{
  "num_hidden_layers": 12,
  "hidden_size": 192,
  "n_experts": 32,
  "experts_per_token": 2,
  "d_expert": 128,
  "d_shared_expert": 0,
  "hidden_act": "swiglu",
  "moe_layers": [0, 1, 2, 3, 4, 5, 6, 7, 8, 9, 10, 11],
  "router_score": "softmax",
  "normalize_top_k": false,
  "routed_scale": 4.0,
  "balance_loss": 0.00107,
  "balance_bias": true,
  "init_std_router": 0.01,
  "lr_router": 0.00113,
  "num_attention_heads": 3,
  "num_key_value_heads": 1,
  "head_dim": 64,
  "vocab_size": 2048,
  "norm": "rmsnorm",
  "norm_place": "pre",
  "norm_eps": 1e-05,
  "positions": "rope",
  "rope_theta": 10000.0,
  "rope_fraction": 1.0,
  "qk_norm": true,
  "attn_scale": 0.125,
  "tie_word_embeddings": false,
  "parallel_block": true,
  "init": "uniform",
  "init_std_qkv": 0.0564,
  "init_std_o": 0.0115,
  "init_std_up": 0.0564,
  "init_std_down": 0.0115,
  "optimizer": "adamw",
  "learning_rate": 0.00195,
  "beta1": 0.95,
  "beta2": 0.98,
  "weight_decay": 0.072,
  "lr_head": 0.00633,
  "max_grad_norm": 1.0,
  "warmup_steps": 468,
  "schedule": "wsd",
  "decay_fraction": 0.675,
  "decay_shape": "cos",
  "final_lr_fraction": 0.0,
  "batch_tokens": [65536, 131072],
  "max_seq_len": 512,
  "doc_mask": true,
  "z_loss": 1e-05,
  "train_tokens": 730700000,
  "max_steps": 8040,
  "dataset": "wikipedia_en"
}
Below are experts of layer 7 (counted from 0) of a mixture-of-experts language model. Rows are named router (the router's row for the expert), down (a neuron's output weights, with its number) and show model dimensions 64-127. Each number is 128 + 32 x the weight over its row's rms, rounded and kept within 0 to 255. Numbers have three digits each.
After each expert's rows: a language model's description of what the expert responds to. This comes from a sample of Wikipedia text that the model never trained on.

# expert 27
router:150163111162085164104195179132068135104124163135126122130128110110155130143160181131116168106138127185146163139205127103125146094116145154158151105101138082129199123210108107182136115212105101
down4:113134175091140155154109126169110098112085087128130128208114157156179064170118121206117187072149127114124129086082074133120120105193101162123109173126174089194143112141095151155131170146111088
down5:076103176149154163080204145077081151085155145135137143046146092193120129075087151141134138187154145114090136114074148124159096097102153167152138164104121117157136108127145144122127088161169163
down6:086164126182160115171147196154150110138132164159195114119185091114113107140185178173144097109146089100087178175118123103097096096139092061083083118160102137098117098127105107153106104175067114
down7:182107139127131105130069132139152115101153067084141092117141123128134131142133131107122149140112213176157211099123084135100182175127143140115110146122153110124126153163166077095159114124103063
down8:174129154188050114124066121110107117155155165173146098100152138109090147148094106109123106150109117139144204133151115080104131132124108107131097185173055199110133098086145097168178152101155141
down9:149133106123150123192127096112076113135117146105163169169187143108138122144164099110135089145123078154124133069104126138078121137119136125142108101102107195088127203095169144099100108053164150
down10:084159154159101140156155123119160142137102126114195140096116051137182126125141105104171147138100071153176157123120109136164172137191083166102164130166148155167231140100187106104138072111162194
down11:161133130129150119123135190132084163176108091126153133061084145152161137117129092156131078137104128126122139114161120128142146152079186082145122078023155185099073121191083143178160055137088174
Pieces near word endings before suffixes, often "s", such as sla-u-ghter, tran-s-lational, deo-x-y, schoolboy-s, ta-x.

# expert 28
router:088136135184110136119083129144125132072118143111151104127132086133085151084079143099105122144119156085116083139126129144095156116127104103140172121096090047080125179143133203119213149056169154
down0:161136148117078091090154081159167144139152129139055098102131123168116098174220111125126128148188106149143143118153152212137120089132117171115090110183125175151130112147120109100092126104206170
down1:171120162120136110065134162175084167124100092102095107135108198115102109140183103117201146152131098145121096106122118133036125094154119107125090130141116099127188100117134141133170078156112104
down2:114130061072112091175220174117136123136108129092164134162183062149074191141065133173098120082092173095111128145122102106091127126067187164135120100110118115084136127150154139072138142051129100
down3:171137146098136142103098119151162170191114152137125138095128163095063113181145110137092170110119127139095192141121101186176107127109190091126122185131127088076120113197135152169156106181106096
down4:094105113111134107155131097086130150174139159127182207139098077150160136156082167119142114097149113107157121172139113143135151087087046132139140136193140078125129118193144084088156160133094075
down5:088122167157085141113159138212189127135176093188136123096096049198133190116007142115147106163153107086165119137169189165126111119187127120156068127147135130177123140180184120075141105085171140
down6:157198151111120113104174083154115113137123070157134139091137193123140091164125100156103170123169084132209125140064089133138127114123189114139113131117166124168141119124155106132160116108066119
down7:098117128099131121120090128094085090118153144110127175151142122121091157126000139095136162115125089135120107140106114147116173077110130087166123100120104053095108132147069119098202172008112119
Prepositions following a noun or verb, mostly of, in, to, for, as in anniversary of, development of, debuted after.

# expert 8
router:188080173102182169115108134160129127112113116179112133098101143139060120118124135119101101120112117096170137121034123117127104146090105104122153145044151120098055137176114103083118150123137143
down4:140111075180126150106111140124104126074136118125130121117125201073117112108135138142155107140201127106164108155089109091144073151169143136143175215144078117125079150163124155133123119094067172
down5:103123056085121094141136167113122088110105189113194119167095100094107073104175081091114144126079151187101103087057182130152016125149140122130132110153111086033170163109090116151151139106157109
down6:145157111119132123128120141156141107107134115126143170085119154083082122192123162119084079140113172180139178092119135121120109140187096144156146144159070104070058170175142155184141104136122109
down7:149112163130184139116105093191147093047184108130073175146164193175109132149048136142189101053171163117115156115097158114115112139148159163111111122079112126084081131173120166146169113077117155
down8:179093140150131151141127156105195117147098165070117102125074141109127044106160147103100121153139092178150150106104115120128182148098123119124099111115110139102182085138150160119046148180209155
down9:143132144132128095143103135129137125109131173132107133114143132130150136137175097103142187149063062058163064147169164098086093179128122132119089152114165186134181143071124134146119199138170134
down10:146075126107121139113139139056158085125123124091118135105113177084162138109103118121101151115112142164099170164094119137082127218148121142085085113094116173089100103126104127116082125134124147
down11:129085031092121155080140127093128140126119150111137160136127112176105144169142136113169072135129103156142100120178133133158085094050173125141109207136157074168162089106143090105116136132133161
Colons after infobox field names, table pipes, slashes, equals signs and list dashes in structured data, e.g. Postal Code:, Tehsil:.

# expert 6
router:118143102141103128105127159145170090111101128116174120150137145120156085144096149113087088076141091136158086128082083111134115145117042088155123122123072133096149080163119119097126140153109126
down2:097149177140108108156093129116091086107134135142131097117188098132199106122206132182151120126157082139155099159136134052161115101087129169111148159133111148142123091138142121109175067120151185
down3:195133129146146169123123153106103056095066166078167124138139177133161193101106129080112080116162177189099130129120082090123137134106144153107158136109118099119090107111108105127124114169177168
down4:114142150037137082132117154127095177122123120152160177091151137054114108092155154177156098071101120114178147118121114088171115089136074111115107123148112087106098116060118170126149160119100131
down5:156078099079133095144143169084074127138068144155201177154088143177140094115186067188111126151127104119101151132080108137116126106198102136107034103175164081140101103045077158149136150119144166
down6:148104087087162144139150091123172077087079153128128143091122124106131130092129108117160166153134216142100151142157114144123085118131069135140118095137160133119159199123156110118086095127181167
down7:130164181134108080126159146124129123097120146139085166116125141098115129162136168142154103102203116094173125123131105162119106118160056123106103148107112109162073166171119091115148155104116198
down8:081167133129126127148101121124151162086171130078111171145130121087101115127151156162089129160159144090119109114155101124078127059143104115120132111064130137098125112057108153091094169143151123
down9:114099133077117139121178132110219176128207138165079099110164097095107117134168150093137080095094184120118144156183098128142067102154159165159107206109079156176062151164157138168119108077139143
Mid-word or final "s" pieces, often completing compounds or plurals like Motor-s-ports, ob-s-ervatory, Final-s, plus some apostrophes and "and".

# expert 24
router:151150084122138130146100170174127059119167119117121106151157141116078148168149146096077161065106109115120094094137152200117094080154093064138181206105134171131160104128191118133102162086094166
down0:135116175093123126133128148123109212112143077101115112103126117114168075117114112072086096101093039148169105195067148177131165075102153070136138131126093176117101127131114139144100165104133151
down1:137119130137146104167109146150088129134122145076163150172135139126177124077127168145113118105120073154191190105135150093150129155035172122134064170109152067142168125125067145156156172132082121
down2:131123120155154183105108088161136122112130104071076151162138177133145135080118229103152122168111147116135080072160096162098092110119155199147104163090103089148151128155165156126136025076117066
down3:092094111140088073095157114149180173176150186150082168179117090104102130107114112096189173176122093166154096129175116145148112147091167120107144110198155189122217169079144140131136175116107174
down4:115184096155102115144159091098111088182101096171122149127143141112121094158165159183177135141138156094148150172103129174143136120107116165131115146137107081067135142075156148121097189160111195
down5:101069095115129094153091114138116145130159073115083096133182084152106062119129170154092180057103093142144065106197148131145159120103134157066134089151151159197153161061161124100079065119175168
down6:106136079113189123120180137132123077105154122101153159076108115108114112118110111064082085103154121072130115127229187124141052081101128144127089163226138117135092123151147095088152137156151149
down7:164176158101155165110106156140134121116106142062087134095192112138117112102110153082145177140147184096173130071124105138125093075136154148129130120140026157094194140129117109073110149133128128
Single capital letters inside acronyms and abbreviations, such as VF-L, EB-L, PW-H-L, U.S., DF-B, plus Roman numerals like II.

# expert 23
router:163122133113142144118142134143163143129138074138091095094129126108167123124091111103128155183178133112143156134153127162125196132120093111084168084139099150104156087124142160084128086065152104
down2:048106149086118170117138184061109099123053145171121255114117124171158120147159127095144136176111165111146159157155113123121073083085159169077130147050188118046115110125152146128150103082128142
down3:125132164151142178101181136199123120144133160094158091124163146133107099141155107136156103137147150158149119105110160202134161157123118064124186076119152181109122087100202120153119138143178120
down4:170145109093085091157142070151192098153126127107117057096107090139128142144014146150107123135137129149120154105090160147140108131111131017198155103160155099109189195116069065140113087106148162
down5:182109139171148097102033018106114120136170117093117107133083136083121121153116083122122154178161148137099147147139162125093144185106092117158124098146066158136180137150108119152133120128108094
down6:091140086142142121111206106091125099164104115101163124195158131105178164137069121127194094122117148126064105168124108168115083157158113210136168122098137107113170169101044132149101152118111113
down7:151117160124143133142138118136116115106154167055160204127150165134148182084078110101108137118199132138132117116064071176131167124083144097139130086083152201111107175143117225144166184050157134
down8:088130159166125153124120157093137143100079139108129127078135205106172116066095126167166084157094104179136135116109194154173084135105115158104079108144146136158095113133190195126150092151110173
down9:163087031133153117112139159113146142134154130098159075173151151091112113119126166188137147155128109102138108148120163149109173116119120140124090132128107113131172103081112130126160145095109121
Relative and subordinating words like which, that, who, when, adverb endings like ultimate-ly, plus sentence periods and pronouns in narrative prose.

# expert 12
router:178138106074194133088123140121135096123098136120100191105157142089089095138132105150111094081126158158184092116096136145162105128130099138121144164081168104140146111171162051193157083119066079
down0:144217089085132146105106077170143074127046141128169143086103153117158104109139101163110160110067130102193049128141121176171115108115148163143105108130119117168182109070154170108153098132143124
down1:135156162102098188071150137113116124176161168119132138127108122174101163095078120073165139188141099080058092120114136140160036141143138140100104124151180157077109128140118166124137141180147103
down2:151102065050147162172095093065143148117150128106116147147118053142107136108037088127136082091162159143122181108102125121161086111123139146102112139094076129087077109179164139096147144107136130
down3:119095152159158133155097160061112132209169133146113126117052117155150153126144047066149129060108098127062123111134128071127100134158185141122093111105154115133078123135128164114174102133084119
down4:153133137099108165118127144136104121092098154123152150166145138086087145080112181161128070109115069117083203125141100091111129109180161151085159158123083156130126049150120075144160118132133122
down5:201099119125160101115146146078172098133106124110106104171075138149070107171115060117134087063124112204139149152098144141109103126041121146112138124100111133091185109171104102081169195097161116
down6:152204075088140087109141109079129084141135123045097132138218178129147103123145059170136154163140107160139125112130106161149174149117099177185164138168147101108190127100187150118104091193118180
down7:154163128150093193109090123147113122140135142155128107154098146055153158154094160140099097157178131152111081121104085181137117138107087127091135124162127146109056178158109103176201090115131107
Pieces completing European surnames and given names, like Nemeche-k, Riche-rt, Ghe-or-ghe, plus common name words such as Smith, Black, County.

# expert 20
router:148135124121107162117165164143144105120122136088103104119116109115126124144075202045133153159151103095121110182160148114120130124123135077097131140083108124049078183143146181137134073074153104
down4:119102143116106187113143170076071111124128157111110153115089198108147063131181170083122179138090130159115127126135129083170125113111135162100103151139127116095115165097126125106099130123139129
down5:142131110053166202170110148088085075057115105102143129130129091114134141121150175093047150170130134162123134062144137187162074075135143151153099145104114186158122109119159145129144113137074109
down6:167107138151088114127059157136161139146103112079095147152174177164091148067165176217162090152141136088143126159145124173134142105151154171113115161120123104152099171133129157151095140120098148
down7:184142148142149069130112117126149150096137160145082096066107105085128154092172123132154125170128144123115141155146131137123126123105139149182125163042146130128143064146135101062134183111096119
down8:133109110122128118128179113130108162185170076128119137139145125076115137116160104184166141097176118076183150147125097098181152091101154113120143097129171112132151145049138133085089143114134213
down9:119125164170168104190150125123137074107078158168160135115090189174136058102081163098138145143118134084167131116109087172124132178105149102158107151132110073140064127161125170072106091058141098
down10:115181174101162102111091147143116182138120163121163112110123098143099113195102105145110156112114118140122135122130100178171201096088110077114109092119115080074077100132103191089184085175142116
down11:148188133115134154145101114137099119092148054117111126048140159131123098114143170133131110115154149087107097112144060149140164164122066082124125141129143104175078155078063109137174064181096142
Commas, "and", parentheses and year pieces in lists and dates, especially birth dates like "July 17, 1946" or "Concord, New Hampshire".

# expert 21
router:166130115143184096143100199071114132153110164180123147161133114104059159137097127138155161139210162148104163111150157137098103151120154179099138095140084132152141178148149099071159116132142083
down2:171151100125139122142137122130089152114170135078080135105131153135150110125065103154079122103155116077125148117124087133132162150179114134092104180159150118045092134148111189139178188114117121
down3:138122121173077125120129129183091149104109093090131107149156127112104120110110131154146114114091224137122182122094150142121093124118077137165135120127093122113128126099097121133084141145109118
down4:106114111159073089124163097133104170151173164115077183154132135141135200092094133093140115143146139107089041141142105110145083138060136167148215073120106172103127160120136126137141195080145122
down5:129185181114109155115144113125143110097127149142136160108166120103113147141086165105135169100189152111192127072127172077125124147121072118136179075103104151118101149242137196209117147143129099
down6:151137076118188149163156139104131109175037113077151123152182127140150151186096080140207170102093128141163108130165193107142119140137162130153118109100165107135095154145112045117154146129121134
down7:091084125124153090142134095142177087138134115130160119163098084118107125092133171097140185137173126189110156102161174039168143145149133158155100131183162148158146088122100059066089093122135158
down8:170121184194085142099122138090089107158123162113159120079124102155092163130158085084136162097085128119138107175112123163072114120122154151145126071123098088118157096169115086152096107166114089
down9:139131060057124127097096129174130112125131151091141103145175100159148158067102108131028133104115123162138162094103127153088146117117137125143180089093154115135141053205116187136168181120108139
Middle syllables of common words and place names, such as toge-th-er, gre-en, Loc-al, Darw-in, and geographic words like York, north.

# expert 4
router:164116067142156161089162183151106143150127158135108103132174149129107183102091113117139198128143163179124124129176137148132088143096157168190160130172091132100186094136108147097155070148133108
down4:133125126144135127215100124161092165096135120126131100134113177121135086072228116192159144130117121157141160110116118099131173123175157143095151143081126176131162113039111191132101098150118155
down5:079144106125139145133105085134161097135116122124165139157085110129118062136139122128083099162083119143131135146131159109119133102152145150113083183183168067151149168111158120132114072137194101
down6:148111151099134074127135072131106186154185042132121112111113089152120127133145123175153148150080213140154110208140145133179180117102168122167105144154142084129124139137095128130139147151096131
down7:196132137157132106092110121164094181122102154081131129155118145115127136101239075141187120140129074120109117096097094099085131161114135107140128078103112111165194159105075165151088162158130090
down8:080181082166149089136134104135139136093110171055180130082092119139125117171166131237106118085149126131101144091139111069132118094099119098143093120143120129148119134107164165108221143112114120
down9:175063180122160134128162157108160128158113127091170126136130100166131081174124106161123145076096140110103132136139150176155157105173138128129113174119117137130065132097177098089102126076173093
down10:092144128120161110139112080150143160162140180074159113154075107053107068135110140075156134100126122070154097126168170103147098136124090146142147142097129102102148095160127139134107187116151127
down11:165158168076146120124104125100102149095162106106159134141104255115141146115161129039119106142053118166097158151078098117130122086173108130112152112171100161117053057174134070134120073113132123
Middle stems inside longer words, such as inha|bit|ed, Manuf|act|urers, milit|ant|s, Subcom|mit|tee, plus verbs like represent, use, contain.

# expert 15
router:121158166089152173153115135105068122151187162183144172140150065156171138145206116118168135180087083154150104108185108087161105081102141055086134165143167139184137196132102164162076077132113159
down4:115194087118115096150073128157119157132163101184126157137098114089123111132126181167131157118098139059128128168074154148106157180119106125120152132104166154125137137116155119117106113139135111
down5:120132142120103113135123131144077171115095060106076099100137118162119130100112097163165117115119157072187112119131153148130097109102117145134145108031147158075110139141164102118153150107108152
down6:097053120120134056083121160086137151075106133132098172169042179102130147169120130063120095149158116117079151108080132150112116148172161126099087109179169129073151122083133150101166115103155182
down7:108116109151104107081112158169059141115142113135138101145074167098112123127142174118171142090117124128103050116127163127165100111091144154107101136171156144143144072126103163146180099121049146
down8:220126134118092126075122113135122124111146085097122138091136143102080113109145116131159170168131135204096159108098130102158091070095132117121097158101107164157114106164175105109086122147101153
down9:154134125116056162120155189129151094129096115146125128098154145116108217091139156129130136179115115141171124091092131092153078181091132128176135086091183125112096115116092116162141146225132104
down10:120125110097135095092099154071149126111120183108113198167170152091125131130155172099050077197165168105115123121121131101130128108046103111071100156108148071104088159127133113129146116077108148
down11:099170157132155104128100148112133122060095163099134128105146104118175141141119144117162147101177112200128129174120111078152137088111096173073161121085134118090098057125139114110150088155129080
Pieces inside English and European personal and place names, like Mar-l-borough, Bar-ne-s, Dar-re-n, and whole first names such as William, George.

# expert 17
router:136101162185067118063148154145145181105095089125136119102125126159147191122135147125147147146150125150150186121154125120171154145092098127088075127103151111114122118129181189109130156144132093
down0:125135165170183095134147124109129149155095107150161127141078162065127089158089106121125163099111102139135106126160101177055165137188123098187108146110167066150188173118160126118111107125187165
down1:164139117201148134104146078142164152141132077145150025097125116124138064100119159162175152111112084144179063137149158130137083166129184080137145159113121152121143144133113067146099135173166155
down2:144095162158086133125148113136159143101092125091119090112100136090111216151193184133140144204127111119160119137099142198136107089143133109143177170103102174138131135104125107152127165139075159
down3:114160205127148080170171120166156159115109161169080152096160148160101172138142121142156156135146120157152116139110204169175159110076176126132143093157119143141173172140081062123181175100136175
down4:146140112126094116221134132141125147128134101167180144161209110095134097150162157139157143164136091088092132091108078159107153119134125098107139103132098030136086137130137115108137152187164121
down5:131146130097108180156145113070169122042129149087108066127097100154109117138157113129127108091138120124148130102108104159132088158089116155058113117138122128096102102118082106185131114107148115
down6:095117097166114111142179127115134123131129146098117140139138086097073114127159130120107136116113173146149155156094103071149112127104140137135187118078078172100166118128129161156115204091130064
down7:169093152138147158115138088137157083084138131167154146145086143132060171128054150123128062155121086171047150131172127030165103148135186125167117141094137163163145152111114135168111112188117159
Articles a/an/the, percent signs, units like km and miles, and figures in census statistics and tables, e.g. "9.50% had a".

# expert 29
router:186111134117129173115145155122175144157103175079095130137169130117132204070091108067117132153194098113110140131110147154152155102133117159170186162123122133075129137104136167123130142094079119
down2:138115122142058116133117093113121140124099118132141123148084139091116172140136145155073152155129091117143141134121093099182118096101144140124098162098162105178072087153104090195123135143148130
down3:002109125143132134117119092097129147091145112091105117148087122073137103123129094190034115090101116149075157158107124109166092116174108117115108186114124057166151088110060110156124105202143181
down4:169124185150170086121084131179131111154150196170078053107117115111148125144118166158139120140099174109092164139130113157144125132128078058150108133074068139126161081095130142131182163123089077
down5:158148164134071111141134152078139107111149089130152101094074127182144120115107154071117098113168135117121150085156178127107169051126163131152098155115177156097105081172176093161125070137107108
down6:071123087088098160095131170085107112081128046129232075077115134112114156094066122120098120062106116137173117124114118101092146138185103187163110170114143124144149124137090132113135098176112107
down7:077079102103117121121123152100125150100119106080190128139118142131095090095142086119099092098083120096149133159098121146073107119176116126157091113161137075154199124063142157186160097163088145
down8:158104123105200166094111177097106132134044115137168159128121140088132120079139131156086108130121141153112118133174105074111076145157142096122128091184163081161097146118144211130119123083129119
down9:133112121129122134123107090131141132057145156126097072132115110051117135112141173139150143166102120110158190147111106121114158160129095138163099100084094127158112138095139070074096123169132118
Final nouns of names and phrases such as States, County, University, city, century, countries like Japan, France, often before punctuation.

# expert 11
router:089150091171098058149109109054110123197150140120125119134096141141128105137147139146168109188108130064096115070091152119141114126089132182155118165196127227129121099085080146085098172199116079
down0:104127098163117066144127129129098118141103131107089083179131136102142095128133147143123121129132108147130128083141177100097141121154128089124091093158100154122114157152124144134072126146126167
down1:125151111076107151124127195165094117111210090091149161105095164083069092098171116175136158090127089110141171123160134107093074117164116103158121129132167132079169164107108114243159137176151128
down2:085149134174135136182039136102127151068131050125104062101154113158081067130129146165152165147056105100106089111204137136149083124165088117187155134119129135145136081160143107086091144167155106
down3:103062184113100078078158148089140169158133128135148149169181076096111158141097120118151147154152135211071135121080119095091131111104196109116087149124099144178097169137142108156130125161121143
down4:113128110167122131148128118111123122137161117117146139157168108173132141150091120169138135056060108173138185151151142060087103077161129136128160130196181097181183099082148131120111164086130138
down5:132100105069111147119086119135164116103154102140100113145138136145132157110139115151195121138119150136130129093089143156142144135123089145088141111194134091107106128158121105082079124102104137
down6:067130131129135120136107147132114115114157154107121081115129119142148084168173182168116118154113077111156098140154091088155097084114129081125116120177139107136156111068112075134111161221145123
down7:094146172148119090125135164141149108100116097134070090151151162127092127171123183121166188105141086111077117077118190134171092149136122116090135095156168109115079151089137131171117131136084122
Consonant word pieces early inside longer English words, such as prop-ag-ate, arch-b-ishop, appro-x-imately, cu-st-omers.

# expert 10
router:192100059112127153093164172146155122156140171076148169098156091112120130146074202106136143124126128117112128102144124166135125146082144158115056155088111185069160123188126109063106137110132129
down2:122137111095081100140167127144123071069153136116133185169121138138106118110121112074098123130131152086123124116111117126095092124086124174109143144160121090091117097068124134138154159094104103
down3:097070129075168109086110127083128152100138105131175142115116131137088163098149090124113111115074122158159181121130141156106130162117128128065102147205108095185169096129148098143114116138122155
down4:075087164138078098090189154095134153138156152112159093143122146137158142152190156084163128092089129147142136107124103106101081108089142141153062087202064105140144158101132176171090187179128081
down5:159133155082079121184141100201132133140096115093113147112129145141061096110121129090143081115109147171103117130184104123118167071114154144101147147137080117155083072182103154105150179111095205
down6:076150147051074136125154114154165136151085165167087148104158144148112079169144186092114088125133116113099154137174152118167099122097189085135086175113094123172103158156129156095143085135117095
down7:122084144110094148134144150168128077136175084116163161191120160162095183169157130068150209136132127109182129190098160117162136154161131129121117091162150125112144130121091090100120139091099091
down8:119094102100146103159117097100077136115109081151160145142160116150114118166119111173154079153068092145156161163077082155098162156149127078111124154154163109158085125111132140103137120178151138
down9:081126065103115085178184121154114120125073140122155144143156171129161098161101139134150112118142180149065130073116139138175149116174095089122117129165091078011112120193137115173166139140102136
Suffixes completing nationality or descriptive words (Offens|ive, Illustra|ted, Outstand|ing, Turk|ish) and words like British, American, military, released.

# expert 3
router:163084183145140138110113114137142177096157073194168084081071156150102165079163076208144125129135114091086144129115127159120141114091095155110079122056133102148052108128134137123134167077165164
down4:145159123090183131090108107133142159114124171157133141064182113107097131108071126161105198124160103149178118154160154120110137092165090133135104101122106138124153125155091116114162073097126126
down5:115110097144099136132110126102113100089147162105109133160129198074107114119085178071147090103130047151216152135087101123099168164085154157153094163161129060146062089129110094141158129116086098
down6:168138128157121102070120087132123112168151146127148090160101118186151139115151103079132120131133094088113125131106077133078134133145114108100062116162109115168082101038117119125140123232120198
down7:148092112115102149158137108085128073109143048107091112145205126117085162133092099139175121125162184115096130095097125166152177129135153127180129117113184127147073150171159119100134156032206171
down8:068112148148055133129093140185178127076149149142145113143181151139112154107113147084122142106111155066183121154117152145169065122117142136155150084156165125172107164148136170140135166093073160
down9:116104067146103099159083117149144173182159141133110145081129148118125146114161181188107159081108116097182149122156130110140102188129178108091151163116062085078103132122126139129119102173167160
down10:091145157172132122109105125183131139195213118092155129131141178087188164159191100124119147079115141050140147123185118147129135142089165067125152098156131107070064129204107087162141112134160105
down11:096171111130141146068127121125129149121072084139154131128092132126122137171079106088137122148113142062166132117110154120113107130176198105087098151140139161163073135126120121145135129117129159
Pipe separators between cells in sports statistics tables and colons after infobox field labels, such as "Games started:" and "Years active:".

# expert 0
router:083201125102172122159147124146111109132118096135166152149091096159149133185252124159195108164168112143115142155123114101086112094171130073134173085130199135141125059171103125136053146140098186
down4:141159100134117164095074138114156138094194163104094099131171077170105105133076095121152158154135116128113107137163112136161189132108076185143132114145072204155134117112122159130141113140143132
down5:102098138055117122120121113129066114094152138084129100166100109094180088131091097184117109097083093171144145141148136112145150100152144143172098082140138138156086083150124132088170159143157185
down6:152108105167179136170142132178147115121110144181179169092097149141167133112058163111157116114054144160111125197114136138125171145116139158121170111148095142142186132139089147137126160085097138
down7:115076116129158119114144138138073112178091176139065125117146047145074151148093149093085118110190062103123183090157101161135103119124109157098163143114166129127108128134153143177146109161174144
down8:149121137120128197128115144134121112139149161153118143111096146198138144102081020132196105087124194093192070107127109116037140124143126185162114094088081191117075141133110132138096123178140118
down9:124177099174145118077112147126152075103102092177104074083098135095111072161115151190147197109091146114112108186078129141070108079151100109158111086153127116136167125107107128072135175103175090
down10:129099136135144149141131130163200094107127106097063135136083092113113075080194110119083103151115095131111125158121149106204114119144083210150091126178111149100118079149091142092207143102108126
down11:107131081138105123134091133137126154121153153138087115158153050119092154103124166145156124131081080151091122092146068132139172102132167137116114101169064132031125101148136140047110118156153094
Word pieces inside non-English proper names, especially Slavic, Asian and Arabic ones, such as Ji-h-lava, Yu-z-huo, Ko-ichiro.

# expert 31
router:098140133120139167126152073135129121113134129149145154124118173173177091192194125138178108086084132103065088158125109124168139103129152147076107136130149079183171108125126136157035108128105187
down0:180180131087150131110122119125149110133130072099172093102131061071097155094155083107088131134153137151201175091195146122111154152107130130099140120155122141073110163092105146122141134098139131
down1:095233174071117182151125110104097121142069146123114158102196169135128131189111169091147169104151114123116164104086164102108132118131101068171122157143168155140150174137181079125074123070153109
down2:092169178103113079134160116129094175150113160089080123168179101132154165091193102092117107075151118084096141099169133138143147156089115179150113112099064174112130127150156124103181130111114158
down3:087149067110174148142121134097113117080150156148111110123064175170109101117129138108105119157113077131140141050138093159145079087116109136182065137146104111120134234080194164176143106118124165
down4:077164093144132109113145139123109133096076160063136106146084102126149120167087103104092149095177127087226086137176107080160182125155101113090095135133159102125129113141171101144134115070128131
down5:063120131095131114169180108182110159117180093157127111137156200115158161065055125084137141136157140131169148099062176139147131179076156141108105118085124143137127134152131147142085135163150164
down6:105077120145143095129126162100146122123133097117133138100114104130116068194131072093145060090172100153141161112114119177094129140164075097150099144120153156178127164122119136148110156103151128
down7:121079134173146140153148116086167112145098149061144122174109085083132128107123122097146118165156119057131151131051113097140104165166137150137074170119091070144082137140113145117143079132162083
Letters and pieces inside proper names after a capital initial, such as E|g|ypt, Al|g|onquin, S|al|adin, A|cc|laimed, Pri|vy.

# expert 18
router:127132196146109106132119086092133139082135107082106080114093116118171147115171129202126164088118162112092127135152140119100174166131172113119079081111139089186098164156105143162139179141103123
down4:107110127166089108121140136146103167141087108184113076124189121092125167107206106125121095110198183133151115143106111169111082129122172152112165102124063101103057134160123147105118169162143189
down5:158126124134128191165099142116134120160133116134093173166140096157197120129125150145110139155205078159177143145164167107154132104123148095166141103116120127111061119059231136100144123143095177
down6:154189143155183118117151123098144075145152083151089115109193118077099180124140099104133129126179170059144068047112089089117128111113124084118151143119136102220095103075130136130119113124157113
down7:109111138141099149157112125140118129157112148184164161132112120093153141105131135103144158087179159143155147096119127152166082082127123135127173138056144207109172116123123125100152115096132156
down8:087166116172074139122122177136163123159152137160117199098147124180134173099151114117088108128083109119172126128126140173150105138095141099081091063114069135131099187173086055178148095103129118
down9:153099126126182148098159155114177117174083124146078053142171106114150107151059100206119163179139175155115169179128123110167180046139139190082113189141138128100100117213143096106122127108115172
down10:184173170151206145098100072127123080131132133070153115171078142184138095138083133175103173177132106126110155141134088200141124165059111132148138046090146105157116120163138128110109130150147077
down11:094134151153151196111147095199080160133078182092167104147128077137135150104137102082101185154096114132146095127054156124111153123125086114144099166185093124126186135083168102125070134137111143
Pieces just after a word start in ordinary vocabulary, such as ult-imately, ill-ustrating, p-ian-o, e-con-omic, pro-duc-t.

# expert 7
router:088113130119126048132111073096143149089084109139152112172159100128152052115160090164132138127082123133110134171112102120113124146169129141125132095097122074166153050045127124178102131175198100
down2:072158103078144140145170161077114154166137077149123153119073154139178118096143117124089083109089090126149065115116087120159084094135110092101112109077102127094106117038115218191110170157099138
down3:111174097130098124122123116127108131134176131210102139152140146084107146109193166137133072165111112140159119160104140171154154148139092034128084135103154093142136124174128108201160155215168103
down4:094158126148096146076114103194106160174150148167097139126113154109137175131138159121158168165137161085111183146113105116057144086173137158125143105120072120155155136126110164145131161116183163
down5:110150076140116161123160136118115103107144101108129039075126137139138161162088135161149107103112123084127078130085109111171121100122135139150130040126070082171125130074101094144155106172120132
down6:195108061147128076081087098066125129136150056145062131091091135116114171179074119114150121129148109193091184108121124102135102141107139098117100116129145142110171121127134168108107125130080148
down7:128075102170116089093038072097136118105126093096141155187093082108156094177164128109122066123173119076083116104202161160127138128113086111133117059106071184137132144145088148136158108107076147
down8:120145157112085123117147093127094125174073098138110201170124166180151119113143063058109111101150132081101122135153111151097101084107095111085114100140114155095080137179108210119104112085142096
down9:169122157102136162159127144131049137109107116135138220133127159137116118085143107114093192112113118129143125171118130089131115147136149120095174128145115118071117138098139106099094121099168166
Pieces of wiki section headings like Intern|ation|al career, Ear|ly life, Senior career, plus coordinate numbers and table separators.